Below are experts of layer 7 (counted from 0) of a mixture-of-experts language model. Rows are named router (the router's row for the expert), gate (a neuron's input weights, with its number), up (a neuron's input weights, with its number), down (a neuron's output weights, with its number) and show model dimensions 384-511. Each number is 128 + 24 x the weight over its row's rms, rounded and kept within 0 to 255. Numbers have three digits each.
Before each expert's rows: a language model's description of what the expert responds to; "gets" lists some tokens that make up at least twice as much of what it gets as of all text. This comes from a sample of Wikipedia text that the model never trained on. Tokens count by the router's weight.

# expert 21
Description: Common function words. Frequent prepositions and copulas mid-sentence in prose, such as of, in, was, is, for, at, e.g. coat of arms, start of the season.
gets: " of", " in", " was", " is", " for", " as"
router:086134156117087106126125159151151124117133114150087157117152140128165103143130130145154152108117126125133148125145103120125122148150081069119149078131140103159122127133172116114122110137095146097115118117128148143109156183134106137084120106127140081121142139156069116115160110129157111161144091101114119131113124099118114094168155116135113048144163105115190136106119140115093156118109
gate11:160086122116122120112132147145083126122122106189127136118149124155143104107089143114148157128114127139127164114135127116124118116118145164159122121161179126120133139117121129097093154085173126106076105122114098117077137129113099152160158148103191114115121162125117133121131110165142110157174147156096145114137163122138176097139117131160091171120102099117126168132124168156146104090134
up11:156136127132102097156079153077100107153107131125124103142143090165147124105145162096150100174129093131101105131115145153141124110114109093102154182126119093132095110085136111143148096122086168097134087132130148125119128141138095089100126127156117105156106149109171098176109142112143148061157090120115090147159123119100079176135116103089083114138147117130149111084124137127110125137128
down11:119108133125099152120090165118167153150105110121149130093145152137135173151153120140116143105157137087127145140126070143120136171111132079153143110154140122097145086133129169110105123114099078129105099142147133145093131103139134123105116175112117119141137104145072108122103080139080121123100120138141132110070105163091151124131122134130144138131125096120168140123132138094114140133135
gate12:130143124108122094117121144178114147111157175127115109091128117130091139149101148075098080122093115134110116141097105084103125119135146090113104146092112119129112058163128082142120150138119157132109110132104135139127105086131115108111114100118157100125125168152113126141114106157122135113109102100116150096135088152172141075136164146100140096160113104127115148122118104125150125099099
up12:074154129112110165117153128109138136166084160127132134110097115127148106141139126127109159114152143119170147126169097127143143168147041132163137146098146106117143154134140127136116178129175120133149104132116163142117137119129082162171168127149130138147114098153165139131167147118140084085164120160154095148117148119100131126113142149095108152132107104099146154117120146123094131108142
down12:155097112179136169116106157153130134149115148079125060178131126096112119119112144101156131149090125139143126087149106149157172107119156107119088125159123147090152185146112151115152123129104140140086147114159158125166153148157082133104142186119126126107130119120151105144149121133156130141157099155132126148111128107110123123183121163148191137127127137147091136102092105155120084152136
gate13:140111102121136137119123074145129085069097139130150099131166142165115119149132156162117146111119120110132132135109117141132143104119158146140162105085163120112128139110160136101123128142122106108092155106137171080110093080074128142153127122143109142148141158105127091113126120132119122114131133142117158134181145150123127144145140144169125171119142097110162107154127109146116139132144
up13:118102117129134131097104124153131117139118085149108083096144124087151123146134126101146167150115125134119148137149139127102109087114112124123135125105103102129101122105118107136114095138087110124099097117132097161148087086141130125133093138153130116144108099116149110127105127112116094131142109118114158130097158147104093120159134144119127103134128136117155155134123189109092159139135
down13:104105122128118140129093132113118125131125126143124124121113124136182129123119103114136108109129126145077123091140111160182146139143109114093132110132098162108136109137138113134156137145141134112147121148114141130144108129131121094127157137097171072115145127111115135157130110153156137170110129127151116109117123120151184095151128102124090099141144107147130089133120112161159126133079
gate14:108098167104137134120118163119089105136119140167131077141134118125122095150145113112088099135112172115110152149121109141114130171125094131128124151149132137144153178101132100119152147154128100106119091123152127142162152181147128144131153106134149120137127152147141129168140125119148113149091098126113134128142148143113152169161127138140134163159174149121136086131146124089100127128092
up14:135162079124136113105161162138141122130100103095084097135155102159087130119092104135113138116123119117149124147133085098163145090111114128173123121157125183123153136133114125113122107141111107109181101122129103128113130189110119100145131097120098173157123115122152117120161115114120146133118097064117143120154093134145111177149145139125137156091186137183094155137113141119124129138166
down14:126168123184097106156116117146148137116154126158080079114100131117133116080147158134132137120140114187106088112138151112132127164146156096146127111141149097126114127156148101137171126106111160118119157122145156144128145156111167116122120143094130138130152118126100104145163144143169160137152137137102135097091142113100185096084116149127150133115103163143137131190097113127128134099115
gate15:133130148130121124142116122107141142121116182120153151107099143142177136139108133121156154103132112142119128135154132123156127065101126124096136085153121104119107106085154119173130107110125135125139124134157160092125077108119148140177157130159114087130108140151117119056116109121119126138101131111166146108110117170120138084105186153118161160131134143112121149144132176108156127161146
up15:096095105111141139093119164164172149116166115169112126116153091136157112142118046082095118193135153143140133104114125109126103122105164074131114118139096154110102145098119097119127140085148133142173112138084096108095133128122112141167143138141135098130137161093136132112125158108115127163127155074112150129161146104120147095151136131143121148085145128124133150130103114148144125110109
down15:108152121116151123089140102148155171112160106113134101148126114112109147117126148124140148155049139131170201155099139126154113143150111133087112070186133108129173118160076137170065162124159104106133129160110101136160150076141153102123140121130108137153122130108138126090151145135117131102144167107121115085105142145124099147156122082162179143155089119097147122098159129130109128138146
gate16:136117154157139115146122134099122144141075128090165131140098130145113108102158161125165145115137131139126145138149119094115095106144129120150108121123141103118165086112133092134101126126139112111131108142126107140159099155138155109120127112118166163110150136128111140111168164151105140149111180123148100145141126137126125160154159101141105127129144138082172085132113115144137137133130
up16:173101128112165080132139171097109123122108136144114099164122115141119114125100131086129099103121144142128127088113137112103168137109163161072104143132102124116132162102100152115128123133079067121126143171110145158128128146116134147134120152104139121151140086143098131120115152067117128123152061097165098095108104157122142188129150128147186163073141157144061123096118134156161146130097
down16:107120154141095133136130161154124162162139145122060175097104135157080126176133085097126064118100149116164070132079144174120126167099138138130131156100129104111145098134125148105115151125156169112125183138140105139158128121154103145115130155103161136147152142138159140103179073153112128132114126166118133081175127148154098121123103127168114134120115120140109112145146175093174117111105
gate17:110136145109111148126105149107153123147126144126094146123104103139144142143129146125097105148113146124167079149124125150141175105170136132118148146143065129124193107144098104145137153133144126112133148122111136141121190127117157131135161142139145152106148086148126123135166104138148119164117120140125147136163088105196139109158158149097116117115138142148120114121111179159134147142138
up17:097121173128149118093134146123134132150107107124106127128171138136184118125151156097117138121106107160151140155081123180128113112129120115123149140128117142078141116123087124105105128106165182123104121113125129097139146150136161131138134085117126121132136087124109173145128156107142155119121135164184125126152126132119136105187160141122108086125130123086119130145112137139137089166123
down17:144132090106113086099116139117086121162117115106143109119127138140134124113142120093176148128145155119142102126115166083132092115110178081153090136120141139146098174154090145081122118101123155094133133128153132160130119118095138115108160094121089151135128116098119113130151114123090079118123122120128119125167123134099148126126108117134075156129112142142116139171157133119117144139151
gate18:143162082080103170156125144107145112141093105144152123136120153125154142168124150115093157147142121152136179107102138113104137126126142162116131170129112155140112138155140170166074145127140142113129151164110127142178140112134133149115113105089143098123106143163139141110140094112134120128133144121126122163091181133177134139125158127114162124105138111106111139113124079120086116152128
up18:136158118155197151108105099148131091111135148115115145110110113136102123153096145087147131104098105137128129131128112150099156146132182119135127128167113132149187143141131110120117109116149145128095077125140130118123114111086151119148103118162147136152099144137115118106156150152122136103102158119168132150131120088102107090139150133156146079154112142119158130129124086067132095103188
down18:117102143139079125152114148105133118093132104134141179104101123094147150126113167156172119111130107151114094081152119104181125137082170111100126113123120181145137137112155078135214131113130099133143167113094131105118100172124113173145128139108128122149126125094108160140141099090131162150085107165098149140142105121136127125113129163110138100143130122107112131135158169124137125099134
gate19:136167165117088103125108142141077091163125136141129147163135103085097073120173118128152108123151158104131128135145069115135085107147106097110120141145115095134102110143121096077118170104115146140125122116155168136138141135128125110163102135122146135085146109122155151115153094112123153115155167160104156119094130124176125130109123087130191109131145150118093138093120144134101104138116
up19:158142131141177170118142146131129107111123159126145159143121130095121138082150114132138091135088090151145130106123130129168146133121141088131093143144114120101145159120160104085085123121139131128136129141100117177119132113137091138161099114118154098130134131131106136175151143151118132140188102134151133140125168160135084152158069148128067141145118105141127117133166170145082165117093
down19:120110117140141132141142103120115127097131129082171255155127116122151092136137177112139142123161111124117139136103152081081154120116135161101115144152136115147177137116152126127145111165113094140125147098119120133110121110113152082121130151161168114132103147149129131083140095171160120142116143126106165138120112132109119141124142169105137135151116137164125109126134096133167126135183
gate20:149123112146116108164138124104127163116136153132106095081162120122139128145136185082175112153155162130111110136147120118140108127122149128138147079137127133099167077157098160127048115105084146123125158141078109141131159080112127096161120116126135114063140124137132156126168082100139169164160153092102125140131119089129159082095160127149157149177129137131114147111139149145120120117140
up20:145162146159132139139145137134111118139168165112130117132169146149156153136110125107117112127138113170153139092154145107200108124145144171132109124102144077129143106129088122128204150149131071135153106141149112114137187117161095107192158089084091117128113121108148127102124144160139100127110142157138121118202077160141076136103138154141131116104146141081154142124129127142093138108121
down20:134128158156083092148108126133171095104173134125145127122160120155151097114117160143119145100165133171129138099089140144083081178177174128091149125117152158169174130130166086130088121136146134130128157124106099148128122157118159120144109140131151158137113166116110109172145125152116142141103118134065147099163104132133177114159099130131147101135106153140115098135139146119091076122126
gate21:096112118141138160131164115117129145124138105094151123162162159105105081130138121116116089133123140137086109113126156125122119158103132108117103159108099153110099114131152093149128136150139099117130132148144111092110171104101111108117150153117160146119087140085120091145158155172137154123142134140085119119070185094116112105124125125112147123169127103115143145138131175147099145161172
up21:160158169127073144126133119180112119172135056170114126125181107142097151108105167113131115174153144139116148108107139143129139144134125173144144131177150138155114117128103094109125156096125149107147109124146115115130123079161128127069125108128077135104170106111145119116087080137141126156113147084122129166105096135104159090148118143148179123064100139124154142121107134106114101129114
down21:144165136115140109097134123091138138110121161134139110095127135125124118125108185121161174120190144127096122183161093094173101090139125103136141145106146119117129098139132162136130136106108096196108109150127104130159140106137082127116156140129159151089082144117092138128155109120131120129120067156125173125127095130132139142117140104140080084146143131138203151135114100130128086119090
gate22:146107138130106133080131103164103149170141115109120126133105100149134118146145114117127104113098051129115111102085140150150118125100103145113105127119099143110136105167120132134125114111138112111132157106136117143120168182075166124097121093131112117130074127112138155096075141130138116103160074128132128134084095135127181129128115130127118102103146146131100107132123128134096126166133
up22:132097073145131128114165122159100096083173140139128115118089144181147130144104140070135162094133141122151130098124134096140137162073158148126180099143130157115123150153085138172150156119085127125137120145171135091127152106096117133114083108162132119140135141173144170126135102115147139137159154111125107144114109130137152176097110149144148130140126127132183164089140106124136114122061
down22:095127131144104158104079115120151134178068138126092025165115141133161132154145139120113170163112149109164119090136100137173104144145109107117140165165163106151138126124131135135102104196142131117164115122134118145133114121159091101168107154157147121141148133137106131158126121116140158148129139101087127116133115085098097096107133109146084130127152093118136125128103145096155099117140
gate23:169114162140104137129135196125127136146133135147133124137135140116101136119122128144143164104105123078125072121131108129131061075155195103125087083139125113119111124116143145152132086165147126114158176112133125089139112159139103145122146117135135121125124139186135148107106153117127122133141151110139169143176158111090089145125132200144127128136184143137127137144110157125171119095156
up23:129080135140148107164134132073100079097153154116155095177117161135123113126102152081128169136190103140081096132128117188144151154106111117135131102104118101161113122120145122096131128148144158101156146122127112175135115115121177119117089187119133097155147119154111110138100156160093142173120157103121159084179150122155088147120157134118151144177172149144096100055126121144115114137066
down23:110093141123127143142151113119159153124138154136117110158131105168120126121140114149097153072123155120171151091077163093161154156141128156148152150152102072136152149143145069120139139074079116074104148142133149127115175160122115176089128083119149128137176127127121147156136150136154150123129110174115167107126121137151148142127154152156121099135080117124120133134132143185117126091143
gate24:133143103125136108154133098144110110153154144086158139114126162171159126144115115071138129152102118112100133089079148111121148150079124125106136096155096120119154135132131118111152127146085088119157105120156141189123145124103144176143106101109172116137150128162146092094088183117120113142110139110149113128112117101118152152158123124132152163158104152136135115116132143133129116110131
up24:113144146153130140103138133092144124140126120152123124083115135163130096132108104094180141123144119122105142111086124161120128164090116155130150136110129137156084173128133133135138105103153133128089138109141135115136180157113132108157164134149102126117092145118117097110132147123131125139118151120143151125113103153118121138092106165127088118113144102127139126149151150146125176085106
down24:121121104158132154115148147115152131149152167133154085115108126084127151115140132107109127106112147147146126146131119118136114112157142122151112135127132138117124157156113095187141149092177104156115093086162141141130109134144129112100128142127092106139159105131119113138139176146134156163145141146153124130111157133139109157152187124138180134093128094098124122095129148104123127157153
gate25:152163147114101110087104127102147135123140148128106130100121166176133126166140176167119129130105149108094134149144116163113097158141076100129137146138096136116158127134141169163154135128133119100150136132136139093123158143114156143115139144155168143143177150125108139144166108121116115191144090135111132112153154164149158095117106163153123139146156112158146122076142159124127136120109
up25:104133134161122132147104159113111102157151127137133154124167090119147105162147117130131134156144132114120111112104166121156123139140161145146153132131156080101152092115142156107129106056153137118138122165137099136156100133089150116110098139149095097098143134132170149125109133085121122099120097136132124149089133171121091101136149147147136139130140130158140120140148158111106138133135
down25:130130113151073081091069149147165128199095131127100104108117132119129115148080122109104112164147133140112152102107124131129102182135117122094158132116152144118120158130106143144120154140086113138136111128121116150122156119133118109119128150134169161151159168131175151119129101142125103157144109133133151124116110098101185108180123147129109104110122117121147091114090088142128130152105
gate26:115174132121136133105190083114115134094171132101136132143132190110107114115113109106130090101136158141118130112109110124108144137138113104114148148114089118169112173126145136110089110118130136102143158117097118115147102112124095146112134121096188131110141104104131130106139135170158108126119140148143166137101133122138109194120157138130107135107144129138112157134152132129106082158140
up26:164121086091113132134124145130161111186136099130133132136204180129142141119130126137099177105099125148129110112117139133142143144148080144105119128100105120144151102116155113136112186158146144138127158111172123105197149144112130154081160157113107113175143149118098120129130117157077102137128113131113130124112128149147170178131148119074102107171116156159134133093089138151144137132153
down26:129104097130095127146131125143142134089102148153096114095132036167167150103132156126122139107153132115136131110139093122130127139079125127138086133131135151138091110130095124110121108084151113136135112166117108097122115105157123146215102076160136132108161111113149100140108141113136095116110211120123139142132161113131144086148093110165126135086126140106129093125116180127107126113126
gate27:099075127159162110155134147128137116146175127111106104129127073167148140072114124107122098110121117132133140139156134115071131143142113122182135114074135114138116103149140136149170110139108126143152140187117151136146117097132143107100116161130111130123128167168120112086129119075142112112149115125152112100147132116157067089110171125131146113127094121127089160126131084109147115130109
up27:111101143140145190128132130127137123103123136161125129136110098151154124127169156133151095109146141151079092095140114132119128137122134151141134106093158125153128151113147120123095158133111139120144128121112114104154132115124151086077153170150145165121094145136084080132124162103112112111154120097094103117090131091119153110127164200147160110120131108136152138130119105137145102141112
down27:143139149142109115150126118145135167136114124149072147132096099110070118139158108139120129201122125157148151180132121179121161131116109091107115128082100155124128173165106114116111130160112160120150144113120161146091147117167223159160084142158119079147125107118097107158144123142138141137126128148095128162113139106116114116118132152096141114165128157124121126140107170131091153098124
gate28:081121118168155146124138188134132126102118133115115118125115126085148142167131144166130122145119119170109140145121112107117114124083088098151133157165124084123109140132092110105145146150119107108144114095123129129125135104100086112113160121170114126140093127140127138201141128152103122129144096105132113117130164122096144131149125122160115097093115116142143088136149143114135174120147
up28:158136130138138167115116136158135153088149096150146134110123106131143161151138081077135119101124133154125097105093148081101153132099084115125155120107155105134127128123110127061130089131159123127108139120093118127155150117116073106143083091146117099168157126138124156114073082122155144117099132116130135116141113106122134151138137128140129040097126152130154137124150132134144122150128
down28:106174150101142093125110144145092135091111123100137069131111135111143122126122113139108126095098123132168110098121165149088150113101140151120081128127144124136131127108116165150125135125120128162140150135159132156131122124083125076174137139152145141096133140119133124110083098120127153151148147155139105087122117141123114123111171134108123141117128160175166127142126140111172137122114
gate29:098153099122131109084142113140155082153127104142150105122103149147173173130140140115117051113110105136069111114136114147128174068117110162162143142152137138089188130100094164120091132132114166112099129146136110102088144129155146133121143079136142152130120155158151141154138113116141158128123114168126129087130166156140110118092140130097112117168107118071116106090099125130129108145146
up29:137153110097145136120090082189089156143089114103157081169134172132140191134149157154154158106090093076128162125106154096120108082127139152157171106123128169131113116106116125122114125127112088114128135151129145150151086157076139123110116085131126124171107145150124121119127122138151131114146123123134156104119106169117142143160140104141141119119126211139152124150171132135151141119122
down29:099152166122094115137120109160136130159091121119134058119120146098166141121111125095146077140126139155146122173164101152155119133147107161095117165094175099131126150177122149133100110169156145130114105116119118150117122164117076141116162149156162153094119126093137127109114125131118124120125144169157099134154107102172135145143155123148124110155149085152157132126150106135127139119094
gate30:109098150180109114095067108125124155117100133154122103123138154135148121145117126119084117114131124117158126127098102104160112155131115124147141105146172094103117094138122117142128146182119121125082120092154105160130146121138142105071141130114095134107162136122141147148103133127143140101151101129125144124153143142157122112092157160128126195155157112107126120171156125147098132091168
up30:083145115103093170169107136173139118140134149125138184099119130155101142152151113124175137134137118155162124105127142096145117131103123159106136134131167102134131148149109114145147150139149153161180122114086129154114136122155140105122127105149164114167117118126115158092110070113154143091086129127143180134114121113148120078094142125137161127126112094110107130123154151168108173088090
down30:111115101114120175140107125079128100094152118131182073095144152126155129131119098165090158158172166113119099137147159080171144120131148122102151126166140154143122132088175129066058114162152110135117128134143080113115128130137144104140138126107140137119140111144135123136114103143067140104121114139110130101131114127139161110126119103082071099083114112123131118148104147120155108104135
gate31:128147105135168105120093134095095142172089117089161128119097136124125120155130090121139154111132092140086150145091071112120133129143125158156146105145154156075137106124087109063149099151114117107105114141100137121120140099136096098153128129172158121137119112106120123106129141108137158168104154101141167152133175139135145151134103177123137106145120114184162129102113122148136162110100
up31:103124142106122146141135130100110095154098132126100150090143083107151139139161133133129091132086103132140095100108069113117146144118115155129158128112097120124104116107103127128133116132147139108096092139098155086138127146131135069157089162114087092154102147129156100145114138126142117153109154122107142114142157135180137117137149140175108146112065134159104174143132148140135106105158
down31:131161119085068095160113101108152124113129121134128076149109162124096118129111093118144156140177112123163153085116169155116138074126129127111109153098132109125115145103120133126090174124136116155171173129117130148119148084142116138131173109140161131086173142134148137130079140088140122108098138139141104132173107125154113146164150124134130080142180132139136138136107120116133137133111
gate32:074143114164100154154184093108162120104109153122114115148110114149122162122091081170082135159168113151109128147132103132092126126111150111093130123146115073118188117102105096112130128123134131092141112126094169161166135164159131129105127149133115086135145128146155109140126144135106107175113134107148154139168157134118123099119151115135122167141174131109093125098135165103114118093129
up32:162115160113118149121136099167126154134115133122144136146162094117135168118119095145117028109111154123156151144129125134096138095093103140101143120162155150113166115134117159127121112111139135172114076179139122150144148150151116125120147174088099127124156172172162103142156150090174109101171148139116115167142124127175085122128123125144166121097146144097134156131103118112064112090106
down32:150140099112143173175130125146128148112102143125101131125165158153111072144120123124125182118147167136131119104113128136157147133126131100116133158160160180116082079115128102131081149138138120109147135124142151113121115103136124107168132144146123100125114110169095145129112106113103116098110133133096103134111144126127169102106112182140110176137108174165084090158105120100113118136125
gate33:102148117115088109145128142099141130111158083123096123151132135142160131135133108163121093147127116124114128109109136161165119123142132167148121153164108127150125183160115140128124116093161142127124124149120138112136137117107157155113097141103112137155131168122104134077115147115065137172141150149151098129094097181160086168135097168133108163113147141138131116119098151103114093145157
up33:141138094148141107162084165110150117147094124144173122115124151109113101169090137157122112115135151139165113134073135117078088087090101120129138147118147124112137099131141171143120115158109092104130148117116177168156133082102080126146126131121097116164109117126153149143108140103147161152138135088137135105117139146091145105119130130160119115158140125081155124139136109152114113097147
down33:128110128125091142107154121162102098140135189137090089158094159089135112144175166136142091151136121149147163109104141144145107142107126107138138127101148124104112143121161121128087106130134107114104104119100117096129106178106134155124172122151139121104148130138101124136108137145146105145086132158168097174129072107134069107136144114128150147136161095155119149138142123117096127122159
gate34:144146145107136151166102108134111114134107121126128100117146098148102097141135104130127131171142160139159093077118125115152172153156104155155159113142116113125098145102144172130117146106182117134133143126127146133142139126147127182143145135154139089111107114115137155097150160114156160108107130111120126091167136123081110101134110140168115093159120113133096151105105121165133139145131
up34:139139085142106155126101151131129118147147131139083145161124133123136131152115140148115167130143125097141106131114129129125134122132132102135109139132164131127146108109135136117123112123136127130111136110183106098137126080148134133120118113111075103137126161168153164159159119138110084122124131111162115162120131140120133098161105166126134167129110125170123125100115117078145123124126
down34:151109105099179112125148115078150128134099102125142179103130185140091093122122104153115108106111124061097129103143134137121094116142168095083127110107119135105154140126098075137098126127141097152139167147147075186158122130115132160146101130092098164107140116085149154077107107122154116169161108096135138114143130093106141159137123138152142106123117132127107137111152130132083129103108
gate35:099150093095105121117113104123159104097169115159166124109135093142137143122110130107178093104136118126100102113104116119115113138155142130140115155134127084095089104176133160126147082155139134139126130128161099097138126120083141146137141115134112142156176176158129112125167129136110140120127112117185114147127117078177099103065134105135100156149125138157120125094127188085171159184138
up35:124128131136099150129128120128158107119147146151118096134097105139105100121087124078108088116138129128149112131123143104136138104102168124142140134136137125111095104115129140155173112123124142119144130146126165128115149140124129093109115157119127145146113159144121167174162139160105122112128097111155158157153118117139141178138115129112153116123100140128149144124166140164101114129092
down35:104143138153120142128087102161100102139097126097152157145138138100186130109126138119146132167149099138062136131106153119106133134142083179141106160123162134146169145100135127090135150162130136157136114167103135143138104135137122104125125138150107137106141146115129132079117129136136133125118131125168080133146117121132125104131115141120136143104127108174126158161070101114141122107135
gate36:167141089120122077179121144143133130168146140123133126109150162121114106138125144172075108099095145155123122122104103114146133115114113132117126103130142174110134175096081142127117107097141143129147117090131138108117105157172164101140129099106171173151163130097113143129125171105122133141118121205114107167118105171111093149143108097122120146085149110088142124174137122128118118127118
up36:097112154140130160083159150085114152092150166081135134127147107158158123128148136114138073116131132151143121144141095161121098167090139149155154117118119105131117113124178137168096136117108126096112115115137087153114132076144106133171156147163114098121078148115169122135112100138132108117118162140139113134098131112156159117087112106110162096174098133127118094129156118128114144100145
down36:104090135175100142100180134131156154107146122128111139095108137158156148125134137110108158114143139104160138106180168144065127100166152152141104124155112109103143164113124135122142158104102116163096079127123143168134104131101112143131102096126120121135131159132107142126111102119131150125110154103107113130164150175101146130108123116154135097167098179127166147134124133101183123128127
gate37:166125122130113130121139111099104171160130145118100118104163156134120099183148144085121105153181096081145113134128131115157099068087168133125130167168080119149095175166117090122125132166104096087127148131134100113120138181087138159120171132123145123147094130096158104115118181131090122121120108075158087154143124113096113153159161137136183135138135150107114133103160118128094127110135
up37:134119152127163143162064112155129131108119103193158148157104100142105160177145125126160131122079132176101123180111116137087129162186092107142122228132136129118151092149113148160136086153147113142120128130119102127106101083135130116102087102118100119097090124159130165143157081180108146127147151166117153110082091124169138102129126146113117143181125097109116125140163128130138146153161
down37:071130115118104130149147148150113132092142107117133130139136145096156136165124134132096161103121128144117099138173142168097093118172116144107126130099109085121133098115155115126132153110110131130186137140141165166129120099141095115145136130125157115144103131111143129159136132159138185137108142156147135113114097108089157071149105073134087124143095131113129140096124150139175124136103
gate38:097153157140133125150068117065145061160122097129119180130151119096100135111111066134104105109134160120156134139132119118188132132094108108114141133132147140135104139091144144113109138128120166117135176126131130134131166119162123153118171120117130119128128122109152123099100119138112123088142167152110121109142145125099113158158103153143124098126124119117116163099112140104137145095127
up38:123143120111140142128141152158135079115124130122123177121124126148130110118120132145095135099138158148120154184109185117132115106111105159128092132101143127134110152131130071103144187148126136136165092115126136140156119127081100141128150153138161084128149158116126137090151117185105113145112130151100138176140135139141093125121096144089147114141130100135129187084092147173147134126127
down38:124123134103121139110160104137130092141145137180101105105150076075153120135116111146148123090142142146130116127141117112147090114124112125115126147156173132107084133147110176128150124137162127106124135131093126069104105086137123106174166093119168156164157105120110115128145144132096126113115119131107154136143156106075156156134134099141137133121127148127179134160157149139102085150145
gate39:096139112112146106132071124147140103156141163159091106117136117109164135122135166140135133129160100088101122105118154149123116138140112149116111157137154110137104114126132137081152157148155131136124153125125124116122147135127128130134128109108141134119084151159115139097113115102140131139156147114124096111115126107103142148119080158139144134137159107141165154103095112120126131135124
up39:153130117146143154114125154147126128135092119117118115109129098127164114154165158159103144104159093121144129088134176094137135090174118104107114145152151111140147168140128118096144157120141127128107135131113107110139127113094112131111072112184152130148140155106134133149107167139167113164124087092097120104122134135137125127126121090147147107120112115186139133140112115166149128124160
down39:136105129134094161137128132106154176141168134190118124140090171121157199106112086113121098106140133116165167144112131111159109132117116119096136113114112118127137152106101099132090163101151104177145143148116136129127179138158135111134169142123146150157152120115128138165140089127141128143126128133101128119140148098145090152185157153140129100125131143114151136180191109115114136166127
gate40:137160121091141082151092105117113157149142123177092141129157118096112101168128124134144086140146129110111140139148151164120113116091133128162095146141145124154123164123099135117108147133119142141099135100113083106130113148093094159111134174166157146104138123127130133089138089132106107133139142131126074088117109151149143170150099102119175058135132098117087138103137171115126057144171
up40:155131101123154176100117170168144115139133136142110157149139121179134104117126152144101118106122137099138141119149136111128105138146115108119145129122116108129138120168134108131138121151128122115099140088110163173146109129139133145158142140128162101120098113093104147149112163152150145128149125121103091108128150160128113126128117120169126098145104147111136089141144132162070088162124
down40:108121144143148093149125097081141129174125133149108121132152105130110155129148112140156093174151108120110119126125108178143100140136147114084170086140139134160127107117142108129097157126148137163138133145145119134141120150162179140130109155165077107138109140150100133153118180132101097113120147129118161111133100110119112133100138135137118163148182134076166120129141121136140150110135
gate41:130115129109148153156116146138129139148129114142112113126108120122100112127118106137094177142094130089120155170126154138141136123107095139112113079174124095122147072122129125090150132160144150142102119122128173111064110113130094133111110150147126135160109124173168132109092161067109064120131133131162114128135116142125140132156140164147105113116158140159161077094152154073115095135122
up41:131132171147111102160145117164160148115112136154091135178174102171156142139155159184114121111112153134146132160126132092136120125116112165142106151150117129114070120099115137101117123165143122153126117151111101134148124093126144125117112152171137131151103126137117123132110121124149094163095117104130150128156151164108143122146169162079112106174099141149141107085110114118127147115167
down41:137107139196147136117059096102155106169135131111113080160152161095166134084148180137089155143176094131136183133113126119129123129133132113094146131151086153121125097111133127166132118063128123121116119162145124104159097107111094072137133128091094110141147133103132120119128127165098127113083123103137092145071095157121108134132096140115113115127154100122083130109137145114124137079126
gate42:156155144141147136144138159135114124126106154120155111128112121094130107093106113180090136111127102131094126145132099132132093142105111144117104148138145139139104112079110120140102133116156109118162103124107147175135087095126135079142153137112094120142128111134121162086103147147159116100155123101159111118138089129127104130137133084115089143151124088101128092086103114093152105178099
up42:164120138148128132123147096130111146151129128149125099108135088175120144169123171176115128159180143143121149124124129114149126102143116139154131131146099172156101111138100072137172108118138092104126093134128108096079127129126133153140111099149136125122139134166100102111077165114148106112140137150119138112135142121162067106158126108177130132168070136149104161140126138161133127133139
down42:107168112115150123093129157149135156090145131163099112132122094085117144132094148125136139090135187118112078143127133118099167159128092122106168134119143132167146145130130126118128152109095111141093130141162179153123147132144091131122105162131135116135106123123131147132130135126126139135118104119091161110121097127126152133125107123143174126104130112140122142117121155134114124104152
gate43:123145111154101146106125101113134120105084127099133161135135138110098143059129135128185122142154154142100127090105150149160149117158166113114144140121155093088167121136130127148135122152143073132134155167142106157077115135108163117109130118103111143138115141119104127131096163140111124164152131160165083166114090173118136132126144150140126129099125161084118179137078106111125176191127
up43:124103164136093141121151148128130110167137129166096091125136106126130105161084147176159085126128118140134148135163128102134096107178096106114114155155115105121120138162127096109131117082114124107156121155119138122123109138186135147150136139135134147112160137125163136113129173108118118099103194111150118132119106089098111125107116138120137129132142088126140073150117156099153133103162
down43:153153107157115129119142168142171165125141138159150133146110182107144163149117099135126103121151091140113114163131149127132106153153144127150149109137127123069121139142136108123144127111165124188079173121149125145092115116120147109120124067125097161105106122130096118127125168130144113108108094177154118116086091123131109164104119118166108163098122098150159158164132135139133150180135
gate44:119152096148130137128125156140146150141140130131076126162091149098116132137116159132132147086111135100107111079157160146147087093128125149103138120134137119157132112138109121134154092092094110101082143113159121160116123117090108126140123123135151116161105119127150130126137135143097133103091144131139178128154157154109138123091139083104117080151123151108149165150158116120111119156150
up44:107070104104126117126135114096197138146099127141095134069145193143166145146148150147105090123156131144124093128117156136131110168103121135106135101138130108102103147130129100155141087098163103098105094095137108118112083139101093138106127115137130141090089139099130131169142075148104146144123171147154124158149198136127123116130136120086122093122120187128136133124096147152123092168128
down44:158117150168098144152118137133139121143130159172091137154107118096174130148095118176128164136129123166139119118158159120115100104092118147112115124152121149124168143116132169153145154130112112129140148127126158115133131115108138119119141119197111140153105111157124168106182136035139140126101091170121143153094098129111123156106151109136115119119100146139119145165104135116150134112125
gate45:042113163142151113143120118082136109167139104154142140114115162137107097101121156132135096070189128136151158142103128142137145117153136141109153128099125119159135100151107129147135131109072129100110123176144158112160133133129165170101178144144101156132149202152102122159187139145164102136116107146122168169130137148121119114129112090102118115152123139127150107105131144073137140099142
up45:158129102115117111130101093183138112085090188104134111132145120145140153105101084151155093090127133145193153120119125137178164101159100159102120111120129123129127148133122099104096168116141145128118114139109116131116151136098112173102094112138126111134081116143124113133166137134139115138141108091156144111109123114138131125187128175059122114129138120133153137118112106141121092103120
down45:164132130126114105120118117155109121109144129149125107136130129148128131077140125143150160125115103172119117134177184137141149162111169110131113130096124148107120132142158150108181151142141141156126166136155134106133108133079150123116120130118091125132105112098074139089128136124103136119127137137134083118118136103128087096109103128143140151129140104126115093157175165182136134134136
gate46:100136113121134133112152112133119116133156135090120136113134127140125089109099131121158128156075162145102157131123104142106115134131073084096108105110111170131109137143163122106165098167103123112084132112131146066153117145120136108127123127121158116132109122087116115132104193127118121110130122157139133178109107149123126128138110163134171139091101138144084148126130104110121111129159
up46:139141112147127106106111137129082156103155123085165121162168114144139111155109137138145153125138104115120143152112158131095111136142142121118078145092146164157156091144143117073119121111156095106113138120116121158162081134172092086115126146163123152124176154126117139131136124151131094108152116156154133110157074137160158154136128144137131117126167136148105130111111155100093162132194
down46:099135141108134137128109118129149136118124157141145174089109147158115138111114150143117116134130126125111136127103117152101139103147130115146134176127137125103119114130141131106107124123170127150096147144139132124102114109124120176121136115166142116092154163116128163111141148136160132124130141126159149130152124152105128187122084191151141101112082137122121130128112141116145097120137